{
  "n_layer": 12,
  "d_model": 384,
  "n_experts": 128,
  "experts_per_token": 8,
  "d_expert": 32,
  "d_shared_expert": 0,
  "activation": "swiglu",
  "moe_layers": [1, 2, 3, 4, 5, 6, 7, 8, 9, 10, 11],
  "router_score": "softmax",
  "normalize_top_k": false,
  "routed_scale": 1.0,
  "balance_loss": 0.00305,
  "balance_bias": false,
  "router_noise": 0.05,
  "router_cosine_scale": 20.0,
  "init_std_router": 0.0073,
  "lr_router": 0.000457,
  "n_head": 3,
  "n_kv_head": 3,
  "head_dim": 128,
  "vocab_size": 8192,
  "norm": "layernorm",
  "norm_place": "pre",
  "norm_eps": 1e-06,
  "positions": "rope",
  "rope_base": 10000.0,
  "rope_fraction": 1.0,
  "qk_norm": false,
  "attn_scale": 0.0884,
  "tie_embeddings": false,
  "parallel_block": false,
  "init": "normal",
  "init_std_qkv": 0.0332,
  "init_std_o": 0.0332,
  "init_std_up": 0.0332,
  "init_std_down": 0.021,
  "optimizer": "adam_atan2",
  "lr": 0.000859,
  "beta1": 0.95,
  "beta2": 0.95,
  "weight_decay": 0.067,
  "lr_head": 0.00549,
  "grad_clip": 2.0,
  "warmup_steps": 347,
  "schedule": "wsd",
  "decay_fraction": 0.738,
  "decay_shape": "linear",
  "final_lr_fraction": 0.05,
  "batch_tokens": [16384, 32768, 49152],
  "seq_len": 512,
  "doc_mask": true,
  "train_tokens": 320000000,
  "steps": 9998,
  "dataset": "wikipedia_en"
}
Below are experts of layer 4 (counted from 0) of a mixture-of-experts language model. Rows are named router (the router's row for the expert), down (a neuron's output weights, with its number) and show model dimensions 0-191. Each number is 128 + 32 x the weight over its row's rms, rounded and kept within 0 to 255. Numbers have three digits each.
After each expert's rows: "comes before" lists some tokens at least twice as common just after its tokens as in all text. This comes from a sample of Wikipedia text that the model never trained on. Tokens count by the router's weight.

# expert 116
router:131143077131154167128089141048153098172094125137074069099096129150128127124092139103071116103142149154170192114196142131138192159114199140118154042173151122134143135202122107146182165147110103129154116129074153105108085135127181133124094102146150118158155142142148079099134093150144122159119112151140149110142192136135146098137132168099154089110136160119136148128161108111118086092174125197150102147141108128074099062127125146157114115082093078081104077120084115205113201127126171169096164110118034125116137138178103154161192128091114163107165107171100128081120145151107116132
down0:138079107131142119105074135122130096125139125161140120086141115141058163070173151123164093088155188141131108154108100154108147121137149144110147096117093123111099075098188119205155175124140116119102088119147143163110144081130146095158100085163179196052081169146127185126095093103119086117086083134077168144131172140122103142152137178156138197101146130181141128163211137092110077139108133106106125066147149127160124173107084138082151203111150116119104148095080136107161087088154099115124113113139105135124106181070112214139107098093203136155165127125143168092145100095163130131
down1:135129109101147138149140099149147161141131085140128099155143107122080129142116148111134088111065106110136160184149126141090159101129159148112192130115129118092079141064110126129097120079117119109099120080142108056171135083089149126128071146108101078152096126138106159178104074143193097123180097138122057108170106140156113133132147128162174128114080077099090155115058113111108093152180152180069177113149140121140098088145119166117137098156138123118123097094084157137149075168134108136116020135132146072092131100143197092112119120084105132171161121132110083156134135151073151136
down2:127157103203167176047132130175183143194141153096125148104136093079097145083181127125089130096131094163146104119170116131163127104212143118151185137094196124134098142084116100138123160129137151167136125154141121180143175113098173128116142134103110067130140189163164149163211109075159147161101145146125164156112130145126201125144113156102147185138100112099128158111086110099161067085123142164140138098062127086117114133118138159143137086116157102102147109091086157225153142169079153111130090120122121109108139058056118122176115134124140134168133133079071102148082154110106095183
down3:146159129136086138155102093032165128086134149095093110137138144123110108156150171131157152156086151061186085173147090164095167119179124105158086111154125139110132151155094140122026086234058127157140142179134134120165106107162113128152121150177178108115156115143114118112114158152141139159084106150147116157162085137119153169165162182135108179212103127095128169111151108106113129156110145147093151118128069137095103089073094098110121129089118091143104094064102165136077145119097123068087112143095148126178015078154125081182156109196138158067103052144120071120159113076124158130
comes before: " the", "d", " a", "s", " by", "nt"

# expert 17
router:089118082119114116106135098174174110129158076083139164101120125078169175112112163138134104103168119092162104181155153097137141057162136108110104124128125199168060137109175106084071175146149110125091048131086098145197139188180127095149127143148182159172099126181130077075126169093093191135144103135163181087126075135146125097132168098113090111098118186130190147123094095133207105089120129128171111124084094103101120144153176143191083129114116094138142127158087140117156181130131147135096146134158126159153152159081181157145145115125098156161091137136164110124130156186097099148
down1:135108111178127111131101138079159138126160139077114142169109091138084134146173134132130143129168094123123105126083098142150110065130123115120165116112144196146113094149155179127139115055143176125119129106163182172143112108212128114135144136194204203101177140188099104089101155126151136129165137109161148160124133110132111086130083114161075064130082139119138085165106061103130124087125085111123112115119145147096128127103048085165105121158086100142115154118089146102107074134166143123082067075150159134173093169118148139131041123126120096155113095108142125136121174100149145111
down2:131171118115091142121038182149151088154164126151116186123119139119152187126138198144128103208122132135120094117124074081148094052165153135163137139110120154159136172124176141111099131143108127124125084191092125099088163138098131100152139140087120179122134176164147165089134124138074174151097188108120148126096137134066113092093128120111091068147115126182167118132089103156177115119120079073140146104124083119125148177127122168126098130173144095176133168099127106150089143147170144134129200124138142102155082149172116132090136165198089128073103138149150134118146190150150106077
down3:108120122133145077121104110136146139152138143148124050079168124143152193128070075134122107166168136140157122135167112149161132116139120145125116151159126121139106131217107171135137156192134130124147133116093084103145130166087137085131159170075138140137171174207127134148137109101156144162136133130139145134090142131053132156077137068054160118078065159201147100158141115101123034170149094131219106090153080153091170100150084114153125130145094076240104133139170102087113103173119116081123151192138117069097161182137127140093179141168066128120168113167131158138115167122148088160
down4:131153140138135118163076170183161083147162163164108163128097083132126173120166211091138100154151107131163163127128118110144084053108121119159095215131123149162089112137142104094086133176117147161127078134113136075093128158134173088148149172088148201131147145137150113091163110141104156141079219086107143099138170107065158102127112137070150143129123123179162096147128143170116139070133138105132158168157075109129183221130121211119085135168103152152134156104108128133122202152136157123079128136148119082154101141172112087096102122187099102081122136161159130106144133140133137116
comes before: " |", "%", ".", "°", ",", " m"

# expert 50
router:128056140215119120141132121192155138114102185155135177102084136129129154134149142145120082044133084135072131086169151136086095127112171148124130130119079106161157158116115131147096177171120088089149160153154116149119116167162151083153121178123136134201119122147166172178136114093061160192206133117121170156187173152128080115114169084113161090105135141127131111120104130119168127125133119097147145177113153134145099085117148118113110118136167126075143139165110107117129122098173044088110147118100166124070133100176084086093181107081106147142182118072137098123103152185138074057
down25:102141120126109092161124131141091155161087130123149104114148102129070131145176072145110181140095090095123057167069137099106137131111090163118119092148135161147113161128116110144152141120094115178111150114150131165114110092161118144095170141145082067120051096137092141084150211132158105130110153139170153138128085106180154059133105136090151137166167166108087120112141194142111193146118181095128133087140137115121147070179080098093107132128110106083106145194124151104127191136177126159065132217127111125140078117109135117077185136118086102079108130133146113088131131135180132133
down26:108106078116101115172151164117119108139130134094166125073139119168144107141077094154131123154085059147154124107114098134218088110117170128112135101124129152183105082114124133134121076126145171146128096105077112148160175111149139129080082147113133142178102124171076129139155130144166190162143137113140152109134125143080135130141110130171132134111058098151073140112112050080136088120164128170166103152126096150101125072079122163171147132154096098123130127136177147112205104133144121146107075133155090070135132086097174183126162101165255006094173162138138132104146093154112160114
down27:123102078190122108125143138116139194141115100095189127156078128111135125084102136172153152137134098079084133111121101153188143095118102156066152107109118100162135119101116086127085079188103171153113076123091123166181085131179113138098116156144105159121097208152167138118184181091133150148102134088113102128138140084103101101124119084111139149157135154043157157194109132175141120133170164074085092113123164123113144051110105142107071063183122072116145179190184144126079068155183074173167113146118118103162126092140074144124185102134156116121141176093125184121075181153162080050
down28:101166071112133150109140127124134115172169147116099117101089134060112127125121137099142057084154177130159122182162083055142114139169161129151173145149147150138094140156090163121148080081134102139168203124197105110144235183090154113112145151142112139146157095102136122131125088179076108101124150157097169154125064147101125115137157124090180125095149082163107077130080135109108145090147094166139124111110080152132081180157113089154160111095102123122134131137157105116167116150106111112060123168121139119148086157106121104121098150135088173084108126125150147106142122046112166171
comes before: "s", ",", " of", " (", "e", "ed"

# expert 51
router:160103112180147079112144112121171115105125090107100103130137123093131132074085146113119133192147137082106133104145127114146142121104084134145042131133116143170099123148145134169129166142151072148096046132129116124167143098092094171089140067138096111155084144155135140116145156183129068124147171147112096121152092122052111149171131114099119151122123082097163117177127139120125142118080127148079108143114119167131148115125160135073142123200139113117090147093128058157231139130131107171137130126191121118136101141162099140132088135191073157189103255087134119159151185092136078147
down0:166142151094130094140089077104083144156065085154134169099136163132123134120205117121108113122165094085161134085111091139126142036147169150166123161124148116148130140111083101136079140176124138118162091176136080127069190114091184086096137136212131096110119105196081118136128161176169082157142108100170085150133158055138114187113093113132121146144128137156133123147142208102129101157119049137093172131135125116054104131125064128162103061142121113101173164139154121110109124128128136143114083186129147145135109138107183163082110094146145133106122169124114127140119168142053092120
down1:150160124104131152132167151118021158111125083158086101143171084132164091088090105121164073136173192122092148164151102160087082091050129111105118116115195158121098174133150105093124157129084113122116158167115037113163093107103133070168139145148131134095119116114077114137092087146154140089176157145093108162147163163131092141113096091130139146135158161046169164148089122119163160107128144094126109127118145181129138110134133122147134139101151134124091126118160124144127180172123064147104073088116116091100075072165166195137212117119134189048087152097189108094080105072147143099
down2:109148137086147170105080149134142133175109112109160072085162129122087139094116157102165124150111117147140149124148100111121117154076127096188130080167154111087105159154129145120117116131116154125159125151162067096113144079082101129140111164161137144158136137206119175085121103158145145121170175119121100171114164123088112173106131136076139131114115125223167193134143089153101160151102156150137090100178117129152132126100165142158127122135136095128130062143173084103126090255175124120109035144165102123178166173122111111076151132123094203116087142098116176130135110114147168160
down3:157132127138086128165074163119129144120120137104114104127122067149137155140087121124176122135130117141128112142160118151151116150116116121110100107124158125142171180157155137102121136142094114125151054127094186158140144146084089150148179136067110083179084159084119128090096127104137114128164121071086084076176117165092088194153103119112046137110157159024143157118147141125160135128109120118164156166165141109125120111161079095169185173158112069105111122065099088110169141217198130128177121121146186137150152167094093134172211140115093126117068205137089067110132098141118092083
comes before: "-", " Born", "|", " •", " Coordinates", " Location"

# expert 36
router:134071056124128139096119149168092186095094098134170149116167138129183155155089085172115116166105155163089109103158121176111124127115113153137008152126091127106149091142100119099087127171161086115127100129125096146117109108089098109130048106144106209129136104164145191108134114128116092125153131070118112062109112127041120140096154141071132097153104131109159126167145157085142180167207130151193103172110134092173152122111131155123164129125132114143143123125141104140065117151148091123156175163114121120178160150145111155078137165181124110144184032156139072111119109137115128100
down0:169083099133081100149128178114150173133120086131167140124173119157159141129118157163150125157101173134105162099157097118135198118139148103110008116162149153086071087137101152137123110136120086121152113096113090140131126156135126125166117135094080187135120136164125155129123147143148104099138147088095131088151107107050128142123130146084123112157121126074085149133132146084169144145201159164163125144151169097146145124173119161090122130116093128148114142114161168158118091125154065129138238163090139166162173132136069126118148140199107161156179089121165112108139126154081113095
down1:115082125075126127139079164147174187142099129133205146188148077127149106126150199110102088135095194120172132134166082129133194065144081127139062146154103155070138117131061141128086177133167118114106116161084115161100171161142124195096111139028146182138176169163141144103097079102161177129170140120143095110121134117135089133099185175100118128139106119081100110092174129119148060183099111150155111131083117121106157060102203111167146112129104128112118086167162193098140098172181108097166122164156117154157118155106144098114105090138056115160159080101188094100096137145108158092
down2:143163136134149064135181055189102137074138132148089117143073138116108122104096123135112138119118119109103118159092132086140158107132118092151140118051141104169108159103110125123195087139190161138112119103114165112125108137101163180185130124115172094150170112140114101104134138125110158172127160177192093128137133123161115094198132075115105148151130104093170085121140130167127129061106056132118157091108079191083165100078146133164103185118066181132077138162019094127135120180152228192172061156197061132082167097113141109134109166154154125127073177112107173143113131112147094124
down3:101192157158168145073148089127114087132106166105069091126108114126085132132125104101117135134143117139122105180098136123119088129108121177139249126095117105137155147107176101132160144095127159155089132150166168126117141111108156137090138104150168083136160132092141093119112119125117120165129126168162119179117152145218128122140104122174121146106158138169146109127102099180071111104090087087085118110144090158116106124112111100170144138121166127107147122145111120112158158124086186143101004084174115096085089120127212144162100142037132110107088186154082150110134118090172152161
comes before: ")", "–", " |", ",", ".", ":"

# expert 43
router:141100135160104069121178167131092193183082087113154073130123112158112123162098101177109122149140142126131105116171163161127106078099138138132145093160126113126128148148149128104103085100106104133121152152124142065131136110194153162122110062127124193182074107145098167142171146069106157127159067183131168106141137163189175086077111115101127118115140180101155147094138158133205102145158126129146178115084095103110129119155127158149099112018109162152124113140166130115050094108108102139164129098161131098125146080101090114156146182071134136101175090135146070106143083102165144120
down0:103126103221113112145145073170112118137104121171133026093098149115167144133143120122113130142116179132069089187104121125065119141155105104156095190142133091121084152094157136177094136114134096083084132123125120147099138105141115186153127075120120108106169131173120059144152170131106116189147125096098172115159076095132165146145105142108095104089109154026158153137073112128095125145120164117109122177140120100173148098121152148129090159161135147167102110161098138129117152111133157130167088146132147105154114113114141099079118110110173082161147141133151132143125148120152127124
down1:143139104128107140135112089147097057142153131162095133131088141115084162127088105147109157124179118145121094171075124139131151157159132150107123223149167146133081121119159167191060085132123095129096129198125108077136169136124211128141115108163067111068135093143152178146061103153124131162123137147084152128051098087090131154104129138104067091134120110108172110146111108120134138081168098152144093135092133112173077183149137150145152056178149085160154157109168108113175098143118148097078136140096167146104121122171150124107093106212073107179121159132144085121110138143135138084
down2:186113122109097107162167154169154148155105150186175143165118177120115119165106102195123122065141115103148076171165168126155124145176110114125130185119116068147134146150041115165113118109161135153125120063153183086125146151072066077160105126137171121143192087147129141100113168133043091128159102170122111145151193143096096071132156162139110145113081152192085108146170196119103128158093152123108161129171148126171128127066108079142077152154134160133125185104117146149172120062099132151160087183133132174162147125109126094090157129126120154188133136146159099143097175125098146092
down3:129148115163128093137113199129145110164131058118141056137219068133096111112113159138110061111163097162111108159130126142043123141116129159173108078138118135125144105101100117167154107137109116058162139132103147050093143091123146104122141051114093194101136140111116123183139140111115149112077075144140170131153131185154074145154147147157061069138170145155151096136134170098127121166142170094085137159123141175040103141130174116156114153098148141097092166155104150151165198145129108154104000071176109148175157158078159138129192108136148151109116138168117177174131171087155116131
comes before: "=", "|", "The", "-", "In", "On"

# expert 31
router:210118187163124093120155115083087115127097102144117124111086151112145146134088126114075131124155159164121170102149153161161183134112110165164091146149106136152171126119112144118125091142144116112116149149135143129175094130116082130166149128142073158127118117187157113078142088102096134122209182164133147147090173160070146107117120114109147063125143160100159121070081107162068089150141120115077146061124093162121156093170159143112083106077168134183103087133150082087110107134171145078129185144103128138149127108154097087093115173193075168149138140097145097144102098087136154137
down0:145108094108077077161118161115193137114110063157168119085130196116122094156141141172063160120130106112121090197081171146157078113174173158131105156127078095076116115117032143119177135118085115096133144172052120141104097189079163129131084123117108110137137162137146168123145123158164130095141137122153114075105142144154104113162146097119180090082062141240108130109104128124130125138141118103161162099083103134160186079158161112124096153114115092151126085127144087127141103077095084085115091158127164105145107097146149103096145136147142129156202087153180100098085177140107109125
down1:156138159088098135073071126169160130154121157127110117172109201210156121118153121144128085173097107129158024144089098135107112150130131169153150152124076144065099135140126157097159135091121125075161174134139100173141191137175136123099080131102089050126110146162138154159123150112171116170109086121053100150150191155154152055123157119133123140067155133132081179113171149087073109125112055136120130114152120122158083133099178081098175178106096145064079085164117145168081104190119101134075131127107131055106107087060165119207071072121089132172086157149154091111108125174133142141
down2:150167121134084117117140094064115128129145104171106108128138147110167096139133159074107114140157165144139109128087111140096120160109128143091096108143103150092107144157119071119047099028154159139123167107176142119128108071138067100083089146089157137103141097132117170166048193135100133110156059111155182144204137123143113182166164120114131145125180095075124093138127159181118181085105102124108123179136156166064061138160171102141132140120165128110108168131127099078091110145090173135119132124097125098178102158140164125116089114105159133160104144150199149159135150088134171140
down3:107123099154123144031087118115046185145135122123117112113099105122103093107143114156120096113104127132130232136148123160080145107150090175095142129127193134197201132175106135162081105126135165157140151114140110121154136127118097139094156158123123106140102135124118089165112109108123124097126197060169182134084190106119052153165157151063085133188114124099153143103113066142201161148091136222066098156134123117117096142135194189136126140145125113150168129115155163121106158083134134091143092158124065148108115116100146168147079064110177090035081074043116100171164101179125098089
comes before: "|", "-", "  ", "\n", " 0", " first"

# expert 47
router:148076109152126110100114123136088096113138138083130100115131102081149113083135131123115130155194128073134115159139107142168103099117099191126132114160106064130105125116161135198165115168111071118152137133144120160138174084125121100098141088111131092181111135115161190202126182157132054117105201122132119151130109117055093145147106101116084143091125059109211120148134148127113074108048122123085120164150133136152153141119126120111120122157139117151117151120146077132205119115125124122122079140138149119181074128159090143158093174131142125144064246112130151148097139094133097135
down0:188100083178139145169165096067146176122128142021052118071121130074136114107183094146142134146119107106192157054176122138116150122084147187185135101129120099135106083071136104060166129146192111125171252139179111171138120110097143129101109123119154139110176038114111165108106183137150086091074162124165106144106125098132099163195116156125056111168104093087157109131102128131106086135148143095138114137145135111140149139171145138123099187169190123125106124129145106116166152135132109122130089151145146157146149119157130117105135099158139131108121129166127098125184131110106095112
down1:197155135098145114118157128153098123156133158117142131154094170094189216120089124178112118109175132145089088159126134113125151132176193113067143171125088120168130156077072175121114139120166137148104148186126140095140197153160152122113134140123104057161118112115114118131173138126120128134092149145102141119074163191183155106063103198130139068098133133089052183127087141179215045113135128194161166078127137120176141141074111140139083124146164116152124129089171119109142196146128050178140149107157177116025110126150097150102151146084129115139090151070133192066091081117117122109
down2:100099153167092205172139146115117175108168124094159125172174100133135176103106116086167116138121130092134111159149158129130115122121126118140099132123123133148101163134216082125147104127128143098123106168099109124084177134152121052115226091082126120054095101097174083134174136129227177096102160044138101147050100084095140129136117154146153037053125168081072192098160092095140075163138157128114159122184161114131087096115089110113070110126116167103100117119158127188154133140162096132174111091078162145095142065122142095161095118148159143106085146124147189174110168133117129065
down3:144144099106113131130171160100155159161122124107056132123100175128183191098183092141105155107136123043078179106123139164103116148160124160125147105167189100055127114065159089120126168192103143145097130197178067106100171106157079155134091122125171136187144091162136177128120092140100155050086206093124146106154182166154120137127130142082104073128155079158104160137113109109135036164111112154096133104145163125106046126095104099141143163135175106095088172167125110107164120103158048108142079157179138174138087115119152095122114069098122103138131173102126152144130132124118117148
comes before: "=", "Personal", "-", "Scientific", "Population", "Senior"

# expert 127
router:140174156152140139135135167116099120154128107127073108112079083106114132194120175165072121133108140104111191087087154123077189171083112099148105147110158136103204184144032157130074120066150078110110195127129113104139126107110111154183107108141088148092151094166110113116138090179101169123151167095112093166123090076080111097144114121114158077130097086091114172121121087124021137138069128147081141136071140159112166087175090140130122116131156129140112145116137088056115160136149166129129205123185103102140146199132068102072158133143092193145123138125196122166110118114104125182
down0:120136127174074072166121137141154189099139081144114100147096114147119116122119169178122107129170144132171181082095151110171122102119133117121107139116130084105131129106038156110117126138164072131135075143105108151121139223107139146156116120099158124116117139096194089189166102151160147142102162106104155201088132109112139184116171161103080161183124128119126144184160163086096120136173130118120182149174123185150177122186107125065075112089021137148137050102189093110137119138071105131151127119165136117122084153115088155141097079106192209186097166144152211115120116139132201163
down1:133187128121109074155134133128141137115134164157165165109139134135146084175159126169160152134125178068104102130112099170103117145101124111092088061047125146119119158138078163123119102149139102085149104126091136134129130159160184181113141142093132178083155153109131141110101138121136217134121154114050158108125107112081150149074118183091084150117080168098122181180177118122142141162161150136131124177098214133065103157209084152171085085113126100164153140105116129120126096150148099125179134128153125162116195123154162126131134135136175186137045092097173093099169145166123066173
down2:076088112135111194076164102161094156103168158082120156064124082137096088073072107160105087152170145193139182118126185157103138113104169093114140135144083105153115110070129148161152098129122089148130128144119118126074164126136140113123142125151068124172159150091152055135116145112030104135147181136065123131041171137161101145127124184159142100074134148153124166103085111079118116125110082147165073128206076134129170159145143165076126137105068124129132118119144104076116083120094104157108115162137149071128157132134119161159165149099083090182211130172205148135092150143093075161
down3:138080094107121150103151109125081090155146175139112148067146109150134148101085128164105156128151112140086174142123159133133113170109100176148151135146151100144133152135146154173130125111100107156119151115110055148156188033094099101162125122158108127167144094156047122142118153092104128107138174138133079181129142149091061126180175108141102081134131127201168090120134164143108065150097165108188121091110127098070148091118146118094156127107121137140103117158169074154210197144139134078090055137138088193101148116170066156066141150205137110092146150145114212114138106119090116150
comes before: "\n", "  ", " 1", " —", " 0", " 2"

# expert 13
router:121089073183119189059110124142128134151138166153092166156112097133138075140149134042073088164138111136186168158204080141128105144091181158151192134161120147152167133160097087102124175154124107128135133142090120106100165169129125104112087121125149127191146185136134139134106142089088165173119177135139159163097199088133134152112126120085146111147124150171130143124095140139164145117186102193165071105109095118151063116105095054158187089091098077099113151136073123209150121086093101104117124139137035141094147110129143149139185065112113118126121117113121129078136125169090195122
down2:136117129120086087119115087176155181144128141126127128134145227088103137167164039075108087101089141103154115132161124097154090091137164132104150173193159158163128146142096127153136165205064126114188097177126152131131130184161073153179173123118066084187112162126146107120185094121089089173149111163058136171112164081108121077148136148081126086120115082126128110123168186135163069138173117175109163099135113136117135143173104168164160131104139113119200079156128123182143111131146131118090177119171172139111147107096093045120163104128119089079139152079157126088154100223136187052
down3:135131078188165158090128162135108162141141081093118160101124073205163139068091119125065159114159126162127173129135136144121109164098156111146149114076187101107131103180168172130118124084156137158092104138137133124044130159135146045073107131112140123183095084113041115109137147108107177106173099097154163136123100159118147099085130084158078124090146118131105139173088087087124109206178159123125148087123147088099110135154130130182118183162154073132136128109138138069145170123089164128121077103190115175174141157056083205091149110152110176107156115096114112117111113150105133169
down4:104159110084175111135154158103120175138153130102128124116140073095153095094147151159089200139158073190165058113122095134095148074160104117122121131106120142111163056082134099101112117164153162165095089106090149154153116082129126079097156110154108127136142181129151144132069140177123126075089100153151168172107091151139118156202119151162145122111103051152116144118139129077089119143097104095129128064132145130142131110130147166156120093194091074156130105199162154171183153132102151155142115088189176102111137172156129090138097171155181113083137154180156144145234089189119143122
down5:162151141107128078065081126171101109118155130145122140070117147172110142158167066095132069101107112122139130103169128107100136101063149125104164148161174089110116112112139109141151145139145117118128105138125102167114183156130099083067156165078110142155104101098166145083163086125119126166132165110105125164168178138129121106082165102117116083104163176214182168127163138138124156121102037192126156109125099144119091179159123135117145127074170158050116121132132115123146157123154159176115205114149139136102093132173125135092108142150159131116147088145107027136151089153154072128
comes before: "s", " of", "ed", "ing", "ion", "ted"

# expert 53
router:095074098173122132141133057115170096150059152144190139136191112140134192136106159164084094127106091141116132125151108146119115127142166126114107156147095123122096199106071064147058166163075104104107179156124131132122114141145098049115100137154149198165149166188094170135170146163088151135143120121195125142107197115160095120136121100127092142131158131123122170134069151099197112107109100153124111097096100126154088142148118073166141097171152144142098129146103119069117117107170071103175164172131108157130149118108092096129144096080121185153104179111110153122174135175150099137
down0:092084070123060133124062158052132114139141151214134103141161146151126154197177120117107153118169118114066093081126102091133142155145146132115152082118126089119130153186112109137111104121094149107145118128146148134077109166170124152103131172051126113205117071105124170117185092139130132082137112174110120110091169118149156096090140153164100066096150180158129133150105136150134054114092132162135122152091143141149162116096123097111127163123150181189079124116054093141159162114152175102069098135168091189129182130103127125163167161062109127159173057147113135073097130202172157146
down1:104122163129134159128099183161128122125119089162182149154090121136156066084132138188150113074095115145137123095109084138138152100146154097122061170168123120158149109127096108106091124180154103168120132086088150141101156126162133152145139152164150130109114030122134106162160100096089163142135098118080084132077176115128120162110098078148122166165168072160085136157071153192153153130110128131095150122123086158100092130128098126132124140136091182104139125133034140154113130116158085177139124101107163110107169118143164102130195119156178069157192109083132154140107120085140098186
down2:170125103125110090148155116126116100150182104115182111131130099075093140152116119098162187117131116121070089178078196084146142158118130144117111116179109109119140168107101106125080124153097160124114145107170107152104187128167117178138175118137125148174133083147133140105107169123144145111132109164128112090138175137133191112103087125138140163140082098074136193148098138116155136133109137124092150133210108105059118179131180140089089166114124064189115150101137118116097133091099098113064147119126131162122116155135151172079149169144158130129112161100106142146125116107175080127
down3:142121186139102103184149144119110112101144142128142105142096184126135103168130127119168046155186058117129158126160125087082131156131076099162072150119139094154178142195145123136112068135135118152098164082082180157125088116118173171124134129130116146145132044100114126151101057063148123061175123145163117074139083189135099110152126135160134141094103120140104141167085084151137152195123183049099086088119159166108138096151109101105120134097145141123162105134200132195186125149133126165085062120174101055151144080138128090156166105142120102134138167222097144112130092114136118142
comes before: "|", "-", "s", " -", "\"", "ed"

# expert 106
router:145160129147095105108114164117117113147147102127136112094136102052129093161110142170103123151145118137081160081123119205133154072177075137166090131167159149115163139098096167157128114098171100160132120135119151131092129160111079164140105118121113126092139152165086102111158111134107135115142120191174122142160052097154105114067161157086157106118094135089160161126122079144079172115109086063094151130085124127103193115139128176122118120191124132171082118160127146125102138157145136185089136106083124101164113197130104183121146088135136142214126103114180145141216116125111187179
down0:153142141096101099172138137160153100118158086136135076112174129172151157139156148147139048134164146195125152111067161129093136107122170102112104091137106151129094145149119168149108140175082083096109154085123125122092150179071133074175172127139094075115162155135172166106048193131122110140107051117110045166149174176149143039134131154119160067068104133077118136114114133165126072148187108049161124161115089183150210097150111074134143150127125082094120117122117096110153127197167157125150172149134147162060072139123124132101153150100091169141122128169111090110162083160035070077
down1:126138063132147102113105117166132149151097118165138155100166163099175072161144164145159039073113162143146101181108181102056113119099158157152087104098127151118064185146102133142067144130062116081112226157164131129094145122136094167128094101173162101157115125108184129089123180172070175184118108105103034136122145137150159107115134130082112100092119190088111150145091125162096091165131139109081107127143071181126167135160112177159189124099110077132133124072096092097115209107088126081166130090134124141114132161158101148080154110180145131165201093154216114114101151177106045145
down2:120115128113202178107145133079125182115159205085172157181083105128135107115109110143160122107107099120096118174123113102122125138111081159157170096113127117108188119078127109118138144064180144148098139130159128166188144082159094113103115133136137132143121106059108084131111104103129143138095212114144109126106108131142160145137093131168063131174174094096075135111096129111086119140140172151112107120153180163121065152113097107127154144095054180173142181145143110106149167083115093126119137115150108081123141059144090130177090121165092102132165162091179149072089067109132110130
down3:169143094103135112092187119136083151146100086092126083162190154154130086150074126073100139189148144105117141076121075125160096103137184136134142158155081105087059113113180150177154111168105188146139119142150164120112183074079148122156050091125194106115154168100149117131088104080112120122092112134116168110104127114110154134143058135084128138127127103055136140154145132160120120168164111127135125185127131122102164148071141124122146096118063114113083150061121156086124127122125091113164109126217192147097112066091092123147121165167152180142114155135167065073075166098118103123
comes before: "\n", "  ", " 0", " —", "19", " 1"

# expert 66
router:100163058067136129079056145144174097122053085125127161097089175084140144106158164127098066131139159108125175130111158149129150110142133048132113150128106083121136174127091177123136118218129097117147100130126079178057154151125102131071101087099106117131118149169137144138146108186099140143130199130149101099139135121114096133159171144058141087105122108101228128146106099168149137119128113149119121088194093143077175126129117174173128087110097112131064130143100070107119159144125152123126174160116131167171137136143104145088190159148137083135150107164156086110137132151138131167
down0:096073102116100148138161140079065153126094124112113126084080147062118184144121123167106128092129114133117121150156113121150142070152088130050098138099102164137118127097136141135095074173143083128155150186128127135114123119118116079156111095090111112165160107125117123168153096098169102158130143108131121182107122146088117166092124104099121157165088085039154164093165143150117135115117112155146103104163124068140112097182089101122128128157113053119156122134165187100090093063148151116107222084173101101167120122140051147112149160143183069145172129102116103138103172225181107128
down1:110170146193093133096088082125129076114163121145157100193125129110136089114116108119076147114116161133180095087122134164147140148194101183105131124143111074127102136117098083196164104088133183120106171118106136119148070124106112077157088086109123174103098157155104210150099137146142153094202110168100094131074143124134109107085215092171081120079082182122155093144160141110128115158116138146163110090087159122152148118081134096082115144153158142161142139200104118136147130129101169108117139147116104118140110128085081155127104128135057122135166068144139119119108080113160156144
down2:171114068106146100127200173165121161088151105131154101119101156114173132170161106179156120113092125077152130115113112142128157163145107059173153107076124110127150117103169146126090146129084075088108121120167134146098176147141112160137104057166105079123096174110084048121096135177144102194134121167112139170085104113092215153132114114100127158107119107096160140118136120124119169188147202111110133129091144137155057169144078160129127191123133074130159139127165131150120097169166129171132142101162155100109089138097112165077139080161151152112140154075165154121118142088139135128
down3:149132165117089116174109144076132132138103136138113095191138141115131155102099055113123149155153125154143187117119151053202099130093187055123099131122147164099137183114057095107164164162131151089096086081064157086037129153103141108126128129183059109173141108145081147138134132142138124158135074161092103154131134117156186157106119164156108127126161130175113126163102109129134109107102123179156116164117145143195130134106081098109121084118175102171159136153122188156163136177145116123125098121152114100072116089132121159163113173106076127127125091117121112117111147129152118150
comes before: "′", " |", "″", "°", ",", "."